Below are experts of layer 9 (counted from 0) of a mixture-of-experts language model. Rows are named router (the router's row for the expert), down (a neuron's output weights, with its number) and show model dimensions 0-255. Each number is 50 + 15 x the weight over its row's rms, rounded and kept within 0 to 99.
Before each expert's rows: "comes before" lists some tokens at least twice as common just after its tokens as in all text. This comes from a sample of Wikipedia text that the model never trained on. Tokens count by the router's weight.

# expert 5
comes before: " ", " the", " a", "|", " \"", " his"
router:23 46 57 41 56 57 40 34 60 47 42 42 51 51 48 51 75 43 28 78 22 56 48 55 33 70 18 40 62 39 30 41 83 69 21 54 37 73 70 27 37 62 40 53 56 59 66 43 68 64 54 55 40 78 42 46 47 45 39 51 47 35 49 15 60 54 53 63 15 64 51 32 29 56 41 59 54 77 46 34 63 42 39 45 42 28 59 40 56 62 50 65 46 66 48 54 45 66 54 32 74 83 54 54 82 58 49 62 61 58 71 42 47 47 35 46 34 35 53 30 41 60 24 57 28 36 63 56 47 75 43 48 43 58 38 46 39 35 48 63 29 63 62 58 54 35 70 60 27 30 58 24 50 81 49 65 84 70 16 71 74 56 43 75 53 80 22 43 36 32 46 80 42 70 59 20 62 62 39 26 45 67 57 73 45 61 52 72 68 34 52 31 71 47 38 49 65 39 54 15 29 25 58 50 72 44 44 48 40 65 69 82 31 58 62 43 67 50 44 56 45 50 51 25 71 44 62 51 60 53 49 57 64 72 73 31 59 42 39 33 48 43 40 57 57 40 41 66 35 64 51 67 38 56 54 55
down0:67 61 39 68 74 40 46 24 66 33 46 47 44 37 35 62 35 70 42 26 59 53 60 56 51 74 73 52 63 44 41 64 64 54 66 74 72 57 32 28 49 18 54 39 38 61 45 49 49 41 46 55 48 43 33 69 62 61 46 64 66 60 48 24 72 62 30 38 46 54 32 60 64 45 36 49 62 59 67 52 09 47 70 81 48 66 70 33 55 25 65 60 55 41 39 36 42 61 51 50 58 52 54 70 43 57 25 43 61 42 52 58 62 32 30 61 57 39 50 52 53 31 53 82 77 26 42 50 61 58 67 39 35 69 75 73 57 55 40 62 54 58 59 45 33 56 74 71 41 41 95 69 61 53 46 34 72 61 42 46 46 33 81 37 09 30 47 37 59 21 40 52 30 29 38 39 28 52 45 50 26 99 54 61 52 53 45 78 33 66 45 54 62 39 59 59 49 65 44 58 56 39 40 45 47 34 19 57 51 52 35 44 53 46 76 54 31 70 62 20 65 40 72 33 51 42 65 46 82 54 52 50 67 25 54 41 45 45 52 60 59 43 52 70 50 28 30 45 35 65 47 55 17 48 70 44
down1:34 48 52 59 40 60 57 36 76 45 51 22 66 23 59 45 51 57 48 43 39 25 38 39 55 49 43 29 49 27 26 53 77 63 41 42 75 39 46 54 42 71 45 51 55 64 59 55 37 17 70 55 49 60 73 34 40 32 69 36 56 44 55 37 57 43 53 42 33 49 45 59 66 63 56 40 61 19 46 59 50 42 40 44 68 31 49 52 49 52 51 26 37 37 54 36 62 65 61 49 45 77 43 28 60 27 76 52 35 52 31 71 55 40 70 43 24 26 57 48 59 62 10 46 79 50 56 57 17 65 60 59 47 25 73 67 50 32 66 50 37 57 88 42 53 27 59 41 42 34 50 52 45 85 38 75 33 41 74 48 54 56 12 48 53 08 58 34 62 49 59 51 53 28 64 23 39 39 51 23 61 52 47 53 49 43 59 60 43 49 03 16 43 57 67 54 56 61 60 54 58 54 38 39 45 45 63 33 45 46 50 63 48 54 50 52 41 54 63 42 47 66 47 48 68 27 43 38 38 55 26 42 00 53 69 42 54 43 36 90 59 65 52 49 18 59 51 68 50 61 36 54 38 35 48 39
down2:60 67 76 30 52 70 31 72 26 41 88 30 25 49 50 35 58 64 50 58 39 74 51 60 45 47 53 52 49 27 76 43 29 71 53 52 65 59 58 60 45 47 59 57 57 49 67 34 60 63 81 23 45 23 41 43 55 50 32 54 50 44 53 39 49 44 81 51 63 50 51 57 25 25 48 42 67 76 49 54 66 68 59 68 52 46 44 67 47 66 73 43 26 62 42 31 85 42 62 38 66 53 30 44 27 51 65 60 34 61 68 46 65 28 35 29 48 69 36 44 46 49 61 54 20 62 41 73 59 29 70 72 39 26 37 60 73 42 44 67 51 43 81 35 27 32 26 17 50 59 82 55 55 50 45 36 35 34 60 05 63 49 52 57 48 65 55 46 51 39 54 39 48 29 51 57 41 57 65 49 60 59 69 51 62 71 45 86 58 38 45 35 42 47 70 48 38 40 49 47 40 56 53 34 42 58 67 46 48 80 29 71 69 54 52 46 25 60 15 44 64 37 50 54 51 46 56 21 39 41 41 62 64 66 25 58 44 34 54 16 54 59 61 15 61 57 52 80 55 61 71 37 54 62 51 57
down3:54 47 32 63 63 45 49 78 65 36 47 63 76 26 55 64 63 56 21 63 55 51 45 41 31 54 40 55 52 60 70 54 64 38 39 39 43 26 49 69 50 62 37 36 41 74 68 47 30 78 49 60 53 55 43 49 32 51 31 44 60 76 36 28 51 57 50 56 84 41 60 80 62 22 61 56 27 64 74 56 55 34 57 56 50 41 40 36 48 59 34 57 57 66 02 77 46 72 31 34 37 59 25 49 51 42 51 67 41 52 36 37 47 62 68 48 51 58 58 57 49 42 54 51 51 52 40 56 52 39 35 57 62 69 55 52 44 67 33 54 42 59 42 55 52 55 40 60 55 27 54 71 50 49 66 53 57 37 60 75 28 22 49 60 43 99 43 39 44 40 42 41 24 59 47 32 46 08 56 74 41 27 60 67 60 23 50 49 56 38 68 35 35 56 08 50 87 78 59 60 38 42 43 54 60 84 61 59 63 79 76 42 72 66 62 48 41 40 95 73 44 42 48 50 49 67 33 62 33 59 56 56 33 69 37 49 46 49 47 37 72 47 69 49 54 70 66 54 32 64 47 54 60 48 78 60
down4:78 48 67 64 58 55 48 37 54 32 38 36 57 42 39 65 44 30 42 38 43 37 54 38 67 32 36 43 38 28 15 55 47 53 36 55 57 47 54 53 54 62 52 57 44 42 58 47 50 64 34 47 23 43 46 65 51 47 61 67 65 54 36 68 81 13 52 55 62 69 52 83 74 56 52 53 28 42 31 37 61 27 26 41 51 48 37 30 69 46 53 35 54 47 48 53 56 58 61 46 45 43 38 24 54 51 56 45 59 40 61 40 59 48 40 44 28 69 54 54 56 45 70 59 67 33 47 33 64 52 70 72 52 33 29 54 41 52 73 10 38 57 61 50 13 50 36 79 73 65 87 40 54 68 57 60 58 50 53 22 53 38 23 37 71 82 38 52 61 45 25 70 57 21 77 62 65 69 69 32 60 41 53 65 47 64 33 67 61 35 58 62 43 33 41 40 37 46 52 41 57 42 39 47 52 34 59 51 29 63 33 77 59 47 42 34 77 32 43 28 49 58 58 67 66 67 86 58 27 87 62 68 62 83 35 25 55 39 51 92 73 34 73 52 41 53 45 58 49 37 67 66 37 49 38 69
down5:49 13 57 30 23 59 55 61 53 79 54 52 49 55 53 90 43 27 59 70 86 05 38 61 41 70 37 68 51 61 51 13 29 72 29 44 37 69 58 32 48 28 57 42 47 44 36 51 68 59 29 39 73 46 52 32 81 41 51 50 11 71 46 47 40 61 50 58 50 53 42 47 50 35 46 33 55 40 50 58 65 64 61 64 60 37 46 75 54 45 52 32 81 57 23 24 36 41 32 72 27 44 68 68 46 42 64 35 37 36 48 57 53 26 66 54 62 18 33 24 77 06 52 49 45 56 46 41 52 40 43 50 60 43 38 80 41 50 54 51 68 58 45 53 51 65 46 56 48 71 72 26 44 65 56 52 47 68 19 55 53 56 53 57 50 26 42 44 51 66 43 58 28 71 25 37 46 45 58 46 64 33 71 57 48 55 55 53 59 21 39 53 25 39 50 53 61 66 54 35 46 59 35 55 55 54 80 50 49 14 55 48 28 34 58 67 47 88 67 56 40 62 64 59 51 44 32 51 60 65 55 64 51 66 73 51 65 71 46 39 47 57 54 52 33 35 36 62 39 72 32 70 59 42 47 57
down6:50 19 35 72 44 30 53 38 68 94 66 47 55 35 77 49 35 55 57 55 63 60 28 43 27 50 51 37 35 87 54 73 49 52 52 43 57 28 61 27 32 64 62 51 74 70 48 17 53 36 69 52 62 47 63 34 64 59 41 46 42 51 37 63 53 58 66 50 37 35 48 34 51 42 59 37 43 43 49 73 47 43 46 55 58 39 65 46 56 45 50 45 41 40 27 27 54 71 60 62 37 68 56 32 49 33 45 56 72 51 55 46 53 60 72 52 38 57 59 59 73 62 44 33 68 43 48 42 47 42 49 55 50 53 71 54 36 66 40 48 66 77 58 70 77 40 58 57 38 25 59 74 46 33 39 45 47 56 61 30 56 51 78 44 57 95 68 51 00 03 14 62 60 31 34 54 60 32 24 64 41 32 61 30 57 57 60 52 59 71 52 48 34 42 52 56 50 48 53 26 26 54 42 56 46 50 32 34 55 47 86 72 25 40 70 37 38 49 51 43 51 55 30 46 68 47 41 40 68 42 39 67 39 46 15 64 83 44 68 41 37 03 48 45 58 59 49 58 66 63 51 59 53 46 38 50
down7:70 18 36 45 63 72 35 54 72 71 60 74 38 20 49 37 42 75 46 78 38 42 63 66 47 48 70 31 52 56 60 27 50 76 44 61 55 56 33 48 53 50 53 30 67 44 55 42 57 47 20 59 38 29 63 51 59 29 39 49 21 51 44 52 65 42 63 44 74 54 48 25 53 24 53 30 48 59 59 51 69 60 55 43 40 38 39 66 24 48 48 69 52 44 38 48 37 34 53 46 52 63 78 58 84 57 64 64 47 59 45 61 43 74 80 56 55 33 36 23 56 40 74 63 50 98 41 74 36 41 37 57 20 02 73 35 49 60 33 44 63 32 44 52 27 40 37 48 53 59 80 22 67 66 28 67 60 49 63 40 54 53 29 57 76 39 65 48 27 49 51 49 39 65 41 38 65 57 53 53 45 41 47 43 45 73 35 44 52 53 46 68 38 47 33 51 28 48 69 56 45 40 46 27 69 48 50 37 43 27 73 43 49 60 56 82 65 54 39 60 36 62 72 67 55 41 53 33 37 46 61 30 48 77 36 58 47 53 18 19 24 59 28 76 40 55 55 49 44 27 50 73 57 61 28 47

# expert 7
comes before: " and", " of", ",", " in", " to", ".\n\n"
router:57 45 36 45 50 52 38 83 50 31 33 42 57 76 53 34 52 71 47 69 13 41 30 63 44 54 56 34 66 47 45 31 60 42 53 58 45 60 35 26 23 64 14 53 29 62 42 26 76 49 64 37 42 39 42 53 56 47 45 36 41 57 45 55 51 63 40 48 17 50 32 45 33 35 59 45 40 48 55 36 44 37 28 45 52 40 65 42 47 64 51 45 67 74 74 48 31 45 49 48 78 32 58 56 32 36 39 69 65 54 56 50 57 59 64 68 36 86 41 40 45 82 62 57 49 30 56 34 85 66 42 48 40 40 54 72 38 32 26 59 40 67 60 70 57 45 56 74 55 24 32 40 38 62 34 29 54 63 50 64 63 47 65 58 58 93 45 36 42 44 16 48 32 71 53 42 45 41 45 34 40 55 52 81 67 48 57 46 50 47 62 19 40 48 50 68 65 33 66 36 46 23 44 47 67 19 46 68 29 57 51 57 50 63 60 46 88 36 53 58 29 45 61 41 42 62 87 57 39 45 46 44 41 79 59 74 94 31 45 72 27 53 42 45 45 71 30 70 32 44 57 74 59 60 59 59
down0:41 93 58 38 42 42 55 58 50 67 63 47 46 47 50 24 35 78 00 62 41 54 50 46 35 40 63 20 26 57 44 79 60 69 66 32 29 52 53 73 11 70 59 33 48 34 62 53 18 43 65 68 64 66 50 58 66 35 48 46 59 54 37 52 71 48 45 26 62 77 53 48 60 24 78 32 50 57 49 61 70 57 38 79 36 42 42 66 47 51 56 43 48 48 39 46 60 43 34 72 57 43 54 82 63 40 57 50 51 33 43 43 45 76 60 50 14 73 60 62 37 34 51 48 34 60 68 70 65 66 65 53 63 48 55 46 71 53 44 50 48 56 45 26 57 33 16 53 44 59 40 53 38 09 48 60 44 48 62 57 57 63 48 33 61 53 55 66 66 72 53 68 36 53 69 78 61 58 40 59 57 29 44 60 02 39 59 25 37 48 61 20 42 57 29 46 42 51 25 33 36 32 50 21 56 45 59 70 40 39 40 66 61 57 45 44 70 35 48 54 38 58 31 53 63 56 52 70 59 69 70 30 48 52 49 45 26 52 48 54 36 30 66 63 61 53 36 57 37 49 31 75 41 41 69 44
down1:49 36 23 81 58 66 40 54 60 59 59 52 74 74 58 65 25 51 37 67 69 41 88 27 42 48 47 46 22 37 62 66 50 44 51 54 43 43 41 30 55 48 55 36 57 15 51 75 51 57 50 64 54 22 51 56 39 44 52 57 86 66 46 58 29 38 60 59 20 21 36 41 67 40 46 53 49 46 75 62 62 27 30 54 38 41 42 56 42 59 50 60 84 58 69 50 46 47 29 51 39 48 65 62 50 69 62 47 35 57 54 46 46 54 65 45 61 52 65 41 53 50 60 60 57 44 51 51 36 65 85 51 87 44 51 51 43 52 36 73 55 51 52 39 36 76 42 60 43 41 43 67 51 32 60 30 53 50 44 36 80 54 50 66 48 24 37 55 70 66 62 37 46 80 43 70 29 24 41 36 80 48 39 82 77 44 55 32 73 61 41 50 44 67 54 48 51 47 43 29 25 70 11 53 38 62 38 46 73 11 63 60 41 46 46 26 48 46 78 81 33 52 44 34 27 47 61 33 40 35 45 45 18 52 49 51 42 59 53 63 23 42 72 19 32 65 40 38 59 36 60 54 60 76 48 76
down2:45 76 67 47 41 25 29 44 45 68 54 29 41 12 53 23 99 71 76 57 56 78 57 66 61 48 49 43 35 44 48 43 60 47 45 54 72 56 54 64 63 47 34 75 35 47 44 45 33 51 36 29 76 26 44 35 46 69 46 37 51 75 48 38 40 48 57 25 33 60 66 52 60 42 61 51 65 39 43 56 57 34 52 51 60 17 56 62 37 53 76 30 61 57 41 47 63 57 23 30 57 37 46 54 50 49 53 63 38 51 88 59 56 59 25 44 55 29 42 40 45 53 67 69 72 46 73 60 56 66 62 49 71 66 67 70 65 47 19 25 38 63 50 37 43 60 65 43 61 85 22 60 49 43 34 32 46 47 58 44 24 38 39 39 83 52 56 38 34 49 36 42 64 48 31 37 43 46 71 36 60 37 74 35 48 58 46 21 40 52 71 53 34 39 56 63 77 60 63 51 60 52 43 47 31 51 46 52 49 59 56 47 20 56 28 43 43 29 80 40 57 49 34 91 55 44 31 52 54 37 70 46 61 33 27 69 51 21 63 31 63 66 27 72 46 71 47 52 41 40 44 62 24 60 65 73
down3:98 55 71 47 56 37 75 68 53 38 55 36 70 41 21 43 48 34 43 24 53 46 43 49 64 33 57 57 58 37 38 29 40 60 40 71 68 22 50 52 48 41 51 46 73 34 80 55 50 52 52 37 36 46 33 36 51 50 42 56 52 58 66 79 69 69 34 57 40 56 56 51 31 43 18 56 43 57 41 74 42 40 73 25 53 72 15 45 34 38 58 71 66 56 37 66 62 33 54 51 64 45 78 40 54 32 33 49 73 83 61 48 40 56 35 37 25 55 38 65 48 44 47 45 82 15 48 41 58 36 00 55 59 35 48 62 38 44 56 50 65 58 37 74 66 32 41 58 39 72 42 24 59 54 84 23 66 58 45 70 55 48 60 72 67 85 34 63 35 83 58 57 60 49 47 32 53 58 66 41 36 66 54 48 53 50 70 49 45 47 45 45 19 66 53 57 49 51 41 45 43 26 61 47 37 60 66 70 32 29 18 57 67 69 48 62 46 33 36 39 78 55 61 62 45 64 50 51 64 77 46 40 54 66 64 56 62 27 74 64 54 49 41 27 53 38 50 29 54 50 44 53 53 44 57 51
down4:44 63 54 10 72 53 54 25 83 65 37 36 35 57 36 25 47 41 52 26 43 43 60 42 49 51 47 54 49 65 50 54 61 55 14 58 46 23 49 65 49 46 45 40 37 32 76 54 46 40 43 47 57 51 74 51 51 27 51 46 16 42 34 65 69 43 55 63 53 46 43 65 47 32 49 64 63 47 37 53 36 43 79 43 50 68 54 22 52 67 40 43 71 35 39 30 72 36 67 75 52 47 75 30 46 61 51 23 42 47 37 23 41 72 50 47 47 53 45 58 14 38 27 56 59 44 59 50 70 71 54 40 45 40 39 60 62 64 68 77 54 32 55 46 37 19 42 43 35 55 34 49 42 52 45 61 46 39 64 45 41 54 39 13 47 19 36 63 48 23 13 47 50 25 45 58 63 43 48 48 56 40 36 29 45 66 40 67 61 49 33 46 49 63 50 51 46 68 21 58 39 77 14 34 27 62 42 17 27 53 70 41 69 73 36 47 96 32 55 64 71 58 36 53 66 52 57 47 56 29 61 25 34 47 48 56 74 69 49 40 47 69 37 43 66 54 71 61 43 41 34 50 74 20 67 62
down5:41 75 50 64 50 54 53 74 67 70 75 68 41 35 28 36 69 50 29 57 36 50 67 55 40 40 54 51 37 35 44 64 72 67 51 36 42 46 34 40 54 52 45 49 41 59 67 30 37 52 55 32 26 34 45 48 77 39 71 48 51 41 24 17 39 46 43 75 45 29 47 28 53 14 29 35 12 48 34 42 41 57 53 70 33 45 81 52 56 81 38 42 48 27 51 55 55 53 10 46 51 78 62 61 49 34 39 82 52 50 38 55 47 67 61 44 21 29 66 52 53 61 40 46 63 51 57 23 55 50 52 48 63 46 62 46 54 52 45 50 68 20 27 42 59 64 67 57 72 45 51 25 47 28 53 36 43 20 70 67 64 36 53 47 51 56 66 72 39 59 67 60 38 59 19 15 50 67 61 56 44 36 65 31 26 46 67 56 47 51 55 71 65 54 75 27 44 56 43 55 49 26 32 61 15 60 51 57 74 46 47 77 39 42 46 48 43 70 44 52 36 28 22 57 38 37 52 62 54 55 21 22 42 67 35 43 45 48 49 54 50 57 76 31 45 28 52 62 28 38 43 73 53 68 84 40
down6:36 44 64 66 70 47 65 56 54 81 63 47 56 70 93 54 63 66 21 59 67 32 41 67 46 69 11 55 44 68 64 54 61 38 36 47 51 65 55 15 80 48 53 49 30 39 56 69 55 51 65 32 36 21 14 20 74 47 70 39 70 37 42 58 51 56 41 38 49 36 65 51 58 83 24 31 73 72 34 30 44 32 36 42 73 64 36 56 61 70 48 29 55 42 45 57 69 41 67 62 57 55 32 45 63 46 40 62 37 65 35 73 64 51 57 53 55 50 45 34 52 53 54 79 25 62 44 33 29 47 42 52 36 49 20 37 52 50 61 73 79 48 67 35 35 39 48 62 27 35 64 35 74 14 20 53 55 53 61 51 61 31 52 50 59 44 42 82 51 66 32 80 41 34 57 14 62 54 53 36 47 56 34 71 43 54 60 33 61 68 62 62 55 48 55 63 31 38 37 40 73 61 41 51 51 46 53 38 60 47 16 44 52 65 62 39 47 59 46 47 56 40 60 46 58 50 72 40 41 74 51 15 39 52 44 74 45 42 40 53 65 42 32 42 27 45 49 71 49 74 42 64 53 34 55 54
down7:83 46 51 43 49 46 53 55 40 51 26 45 48 60 55 49 31 33 46 12 70 64 30 26 59 30 63 67 45 68 59 67 49 23 50 74 45 35 33 34 64 37 64 37 50 30 56 51 80 27 38 56 51 27 29 44 54 62 17 44 37 59 50 30 27 35 53 41 55 76 43 34 56 65 43 46 54 69 77 34 43 56 53 61 56 67 32 41 35 70 55 45 43 62 42 53 46 56 33 53 34 51 29 42 56 78 34 66 46 57 37 38 57 72 35 40 64 21 42 71 38 79 75 49 28 45 27 40 49 59 55 43 32 76 10 38 52 40 51 34 70 47 59 40 55 31 48 55 30 37 41 61 70 49 70 54 44 18 29 66 47 43 86 36 47 76 38 39 53 80 45 70 45 57 39 58 47 64 76 53 61 38 48 67 36 47 45 34 48 36 57 29 51 30 40 54 60 26 42 43 54 63 48 72 81 47 55 42 29 54 61 54 42 42 31 54 46 44 44 81 47 66 33 57 26 46 54 53 30 35 66 37 51 64 79 76 60 63 54 66 26 27 64 17 65 36 41 53 31 62 49 72 83 54 49 47

# expert 2
comes before: "1", "2", "c", "al", "f", "l"
router:46 37 33 52 55 65 50 53 32 60 47 22 64 55 59 41 66 67 32 59 26 65 43 63 19 30 42 53 85 44 50 32 56 67 53 42 27 66 61 35 25 40 47 69 40 50 53 52 61 42 48 54 41 69 62 56 44 56 49 37 62 16 41 31 55 48 57 56 72 60 64 65 79 55 39 54 39 76 69 46 56 30 38 53 45 55 49 23 68 50 34 40 15 61 35 51 23 63 55 65 47 57 60 59 54 62 37 43 47 47 35 63 49 70 48 20 36 59 19 38 31 53 56 41 49 45 69 45 46 55 19 68 39 46 47 62 37 30 49 44 34 50 61 52 56 42 59 45 44 56 42 34 49 38 33 39 71 55 35 45 78 31 53 59 31 79 29 59 51 60 28 63 44 45 65 48 49 54 17 41 32 23 63 55 43 42 41 68 38 57 47 41 57 48 44 59 91 49 44 56 25 52 42 55 50 39 68 48 49 55 80 44 49 83 49 68 64 43 26 60 25 48 47 23 47 34 46 56 81 99 74 85 57 70 81 82 37 36 42 50 34 53 48 31 42 47 30 65 33 46 70 44 65 70 26 43
down0:39 61 44 43 81 44 62 57 40 42 44 35 63 74 48 45 53 48 76 52 54 59 27 48 45 37 75 46 71 45 77 63 49 53 44 68 42 33 36 87 67 49 75 35 64 23 55 63 44 59 75 45 75 34 10 52 74 54 46 77 67 39 19 67 58 29 62 83 48 59 43 26 51 46 38 85 53 45 49 24 76 27 56 65 45 53 33 57 62 63 39 48 55 78 62 34 42 39 54 38 38 71 58 66 37 81 29 66 54 70 36 59 50 74 25 87 58 55 22 56 50 50 34 51 49 56 43 49 54 35 61 64 50 66 47 61 41 49 42 38 42 58 36 31 38 74 50 46 61 36 49 53 79 69 38 57 35 25 87 34 50 54 46 40 34 58 59 30 41 57 24 66 51 63 71 73 34 53 47 52 63 57 64 43 45 56 39 24 49 31 57 57 57 73 37 61 81 55 56 64 70 48 42 71 71 53 50 30 77 45 57 53 90 36 40 47 52 36 49 34 53 53 65 25 41 61 55 52 49 62 51 58 44 63 50 56 54 60 50 34 41 24 60 50 42 49 50 54 63 35 43 83 52 91 48 45
down1:29 51 25 47 65 73 32 69 36 49 28 45 90 43 69 34 65 63 42 54 37 66 56 60 45 44 29 51 50 36 53 27 53 69 33 56 43 49 58 74 77 59 75 63 78 34 55 37 74 45 46 57 44 65 61 43 69 23 86 53 66 41 31 33 42 61 45 50 48 67 71 65 70 41 32 61 47 46 41 27 28 72 61 39 55 44 41 41 50 54 30 46 45 24 06 69 68 58 58 42 82 55 56 53 54 47 39 58 36 53 59 44 55 65 45 51 60 57 46 67 65 36 41 40 48 38 58 43 49 46 63 55 55 29 50 73 59 62 27 43 49 65 61 67 52 74 31 75 56 57 32 65 45 67 58 53 39 34 16 40 18 65 38 85 54 16 51 47 33 29 75 57 34 54 61 22 38 72 41 20 55 31 68 24 33 53 37 55 46 65 45 60 41 20 47 54 47 50 80 48 39 48 58 55 63 60 51 60 77 42 26 73 45 37 69 54 84 37 37 43 53 39 39 17 48 52 67 42 38 27 55 48 61 35 65 42 58 72 55 30 70 38 59 50 56 59 39 23 56 59 58 50 51 65 56 56
down2:63 50 40 48 48 57 40 56 46 55 23 51 47 70 30 66 43 35 34 63 74 38 21 62 59 47 40 67 51 54 47 42 30 59 47 63 66 48 47 44 55 56 41 76 44 39 21 43 44 54 34 78 61 50 40 51 60 56 21 51 50 32 46 47 88 61 84 58 87 53 26 69 75 67 27 56 56 72 65 63 45 45 56 44 26 55 49 42 49 18 18 46 37 30 24 33 62 88 60 40 58 47 52 53 79 50 59 27 40 14 68 36 40 39 64 46 33 36 40 55 54 28 36 37 46 51 33 32 76 47 70 22 32 39 73 66 45 57 76 76 51 41 52 29 28 32 38 56 24 56 60 20 22 58 60 63 41 17 79 48 55 39 49 41 53 32 33 74 51 64 49 43 57 52 39 39 59 46 48 72 58 39 51 39 45 35 34 46 61 39 47 46 79 54 46 52 68 38 54 53 53 47 52 42 71 53 68 43 64 68 55 53 61 56 49 51 54 36 40 69 62 65 46 53 50 43 44 18 50 54 81 26 52 39 60 74 79 66 61 56 50 36 37 66 60 54 66 66 39 87 44 51 54 40 62 21
down3:48 61 41 33 53 39 37 21 66 62 62 48 35 50 53 54 35 76 33 69 46 63 53 66 26 69 64 39 43 27 79 60 49 54 62 56 56 43 59 31 29 45 72 55 60 65 57 43 55 50 60 67 50 38 66 52 52 29 29 69 61 67 47 67 71 61 50 15 39 34 64 68 51 44 62 61 43 24 31 70 62 40 38 28 53 49 40 16 47 27 56 54 76 48 61 57 39 24 57 51 37 80 31 66 44 50 44 44 41 61 45 29 40 78 35 74 70 41 45 44 49 51 37 51 59 32 58 43 72 64 81 56 60 16 59 68 45 63 35 39 76 58 46 64 55 54 71 42 56 58 54 47 40 14 63 50 57 41 57 68 13 62 84 56 54 37 45 44 65 12 52 59 49 37 43 70 38 75 53 50 49 45 49 65 89 41 57 47 54 55 17 61 94 51 64 40 39 48 49 67 56 56 37 21 41 54 86 37 41 52 64 53 37 37 45 25 56 47 53 65 71 57 71 59 67 66 71 51 63 49 55 43 70 68 59 23 43 57 51 51 35 56 18 33 57 63 47 44 55 56 41 82 38 71 49 39
down4:82 32 66 62 50 24 06 33 47 52 64 40 54 70 49 50 38 58 60 52 41 49 33 57 55 44 60 45 27 68 66 63 69 48 52 38 21 62 39 43 36 45 61 39 59 79 49 45 52 55 12 57 65 69 74 73 23 45 49 73 61 61 40 74 55 52 46 26 57 48 22 66 57 69 44 57 47 39 34 44 62 23 63 46 39 07 56 38 63 58 41 60 48 64 20 63 40 75 29 73 56 35 67 45 83 44 70 40 56 34 41 58 64 27 76 50 68 42 36 32 56 59 40 38 54 44 35 27 44 45 36 14 43 44 43 56 59 53 62 50 56 45 19 34 34 74 29 60 43 45 64 41 29 72 75 34 59 52 62 54 54 54 51 58 59 66 78 48 72 66 65 60 48 54 74 28 47 39 33 59 57 19 52 66 49 41 18 44 55 76 52 56 43 52 63 64 35 50 77 50 45 52 78 27 39 49 55 40 55 81 49 56 35 47 47 39 71 49 52 60 48 47 64 58 27 45 27 45 36 55 26 40 50 14 53 41 58 53 50 66 28 54 36 53 70 64 44 43 44 46 74 49 80 38 59 57
down5:44 51 43 52 59 19 35 63 29 49 48 32 58 70 42 56 50 55 36 38 20 60 67 18 28 52 16 30 65 49 42 44 65 18 54 63 40 72 69 52 31 49 16 65 52 59 76 43 44 42 54 47 45 62 40 18 81 55 74 40 41 80 72 62 18 55 78 54 18 48 46 40 60 65 45 58 72 28 58 39 53 61 46 40 77 69 29 60 28 34 41 21 62 51 46 58 41 42 26 37 31 37 50 43 30 43 53 39 64 76 22 65 47 57 55 66 51 44 31 35 44 31 54 64 59 46 44 64 33 39 73 53 54 45 58 48 37 38 68 50 44 80 58 47 61 31 65 61 14 67 54 44 55 37 43 55 54 64 51 11 57 31 61 43 62 46 52 48 53 50 35 41 54 52 68 46 62 58 78 35 32 58 42 36 77 37 46 38 45 55 43 59 64 43 19 41 54 32 61 41 45 46 46 65 65 54 57 58 42 31 40 36 56 24 55 72 31 53 73 44 46 67 36 44 24 52 75 40 29 70 46 49 84 30 39 87 58 38 39 63 53 28 34 26 69 64 49 36 40 49 63 55 64 41 44 50
down6:69 44 37 42 49 45 49 65 68 44 41 80 34 40 39 68 50 32 67 74 59 31 40 42 55 41 53 44 39 67 43 55 51 68 37 39 57 64 39 54 61 84 56 68 39 32 49 77 36 35 65 32 62 31 41 64 99 44 38 68 42 45 37 64 25 47 30 33 23 39 44 50 24 36 64 18 35 82 31 56 42 69 69 46 58 46 56 65 53 65 36 42 43 53 65 54 56 81 36 26 42 55 37 16 41 38 65 53 75 51 67 48 34 43 45 74 55 90 32 51 55 44 72 63 56 47 28 53 37 46 46 59 48 42 42 15 32 55 38 30 40 58 49 50 25 50 63 43 46 56 28 54 43 26 40 42 58 81 52 49 44 44 42 56 31 51 63 35 57 48 55 47 47 68 17 34 23 41 37 46 53 95 62 57 48 32 38 41 49 50 39 51 37 46 50 43 30 97 43 42 49 53 49 39 46 46 67 54 34 42 50 46 50 50 53 17 40 50 62 48 58 57 77 41 43 57 47 27 38 13 34 36 26 61 43 60 18 53 47 26 59 45 46 60 48 55 74 45 36 42 52 47 41 30 76 64
down7:33 40 34 47 14 42 66 45 57 31 46 55 31 44 40 56 46 60 23 54 29 42 38 35 30 55 28 52 45 21 65 42 52 75 18 45 58 26 17 29 25 46 51 39 29 44 40 39 79 35 77 56 60 23 63 64 47 49 53 43 52 46 68 36 34 67 29 33 61 55 38 71 81 32 58 41 31 68 84 56 43 45 35 41 88 65 49 49 44 61 61 29 33 64 50 35 66 43 60 43 35 61 57 64 59 50 42 46 63 47 55 49 53 40 47 57 89 28 72 52 29 63 40 27 60 78 67 57 46 69 66 57 55 69 56 59 60 56 50 35 49 18 45 43 67 48 51 44 47 42 49 66 27 59 39 42 26 36 47 28 26 74 34 36 34 65 20 59 47 60 39 48 31 68 41 41 45 51 63 29 44 52 64 51 55 46 41 49 72 40 61 53 77 37 77 63 52 31 37 75 31 68 33 56 67 66 37 57 31 70 84 57 62 49 75 57 35 55 45 49 59 52 34 36 65 39 50 54 23 43 69 49 48 53 49 34 38 52 36 42 39 53 72 53 49 37 53 54 32 37 61 42 78 39 95 61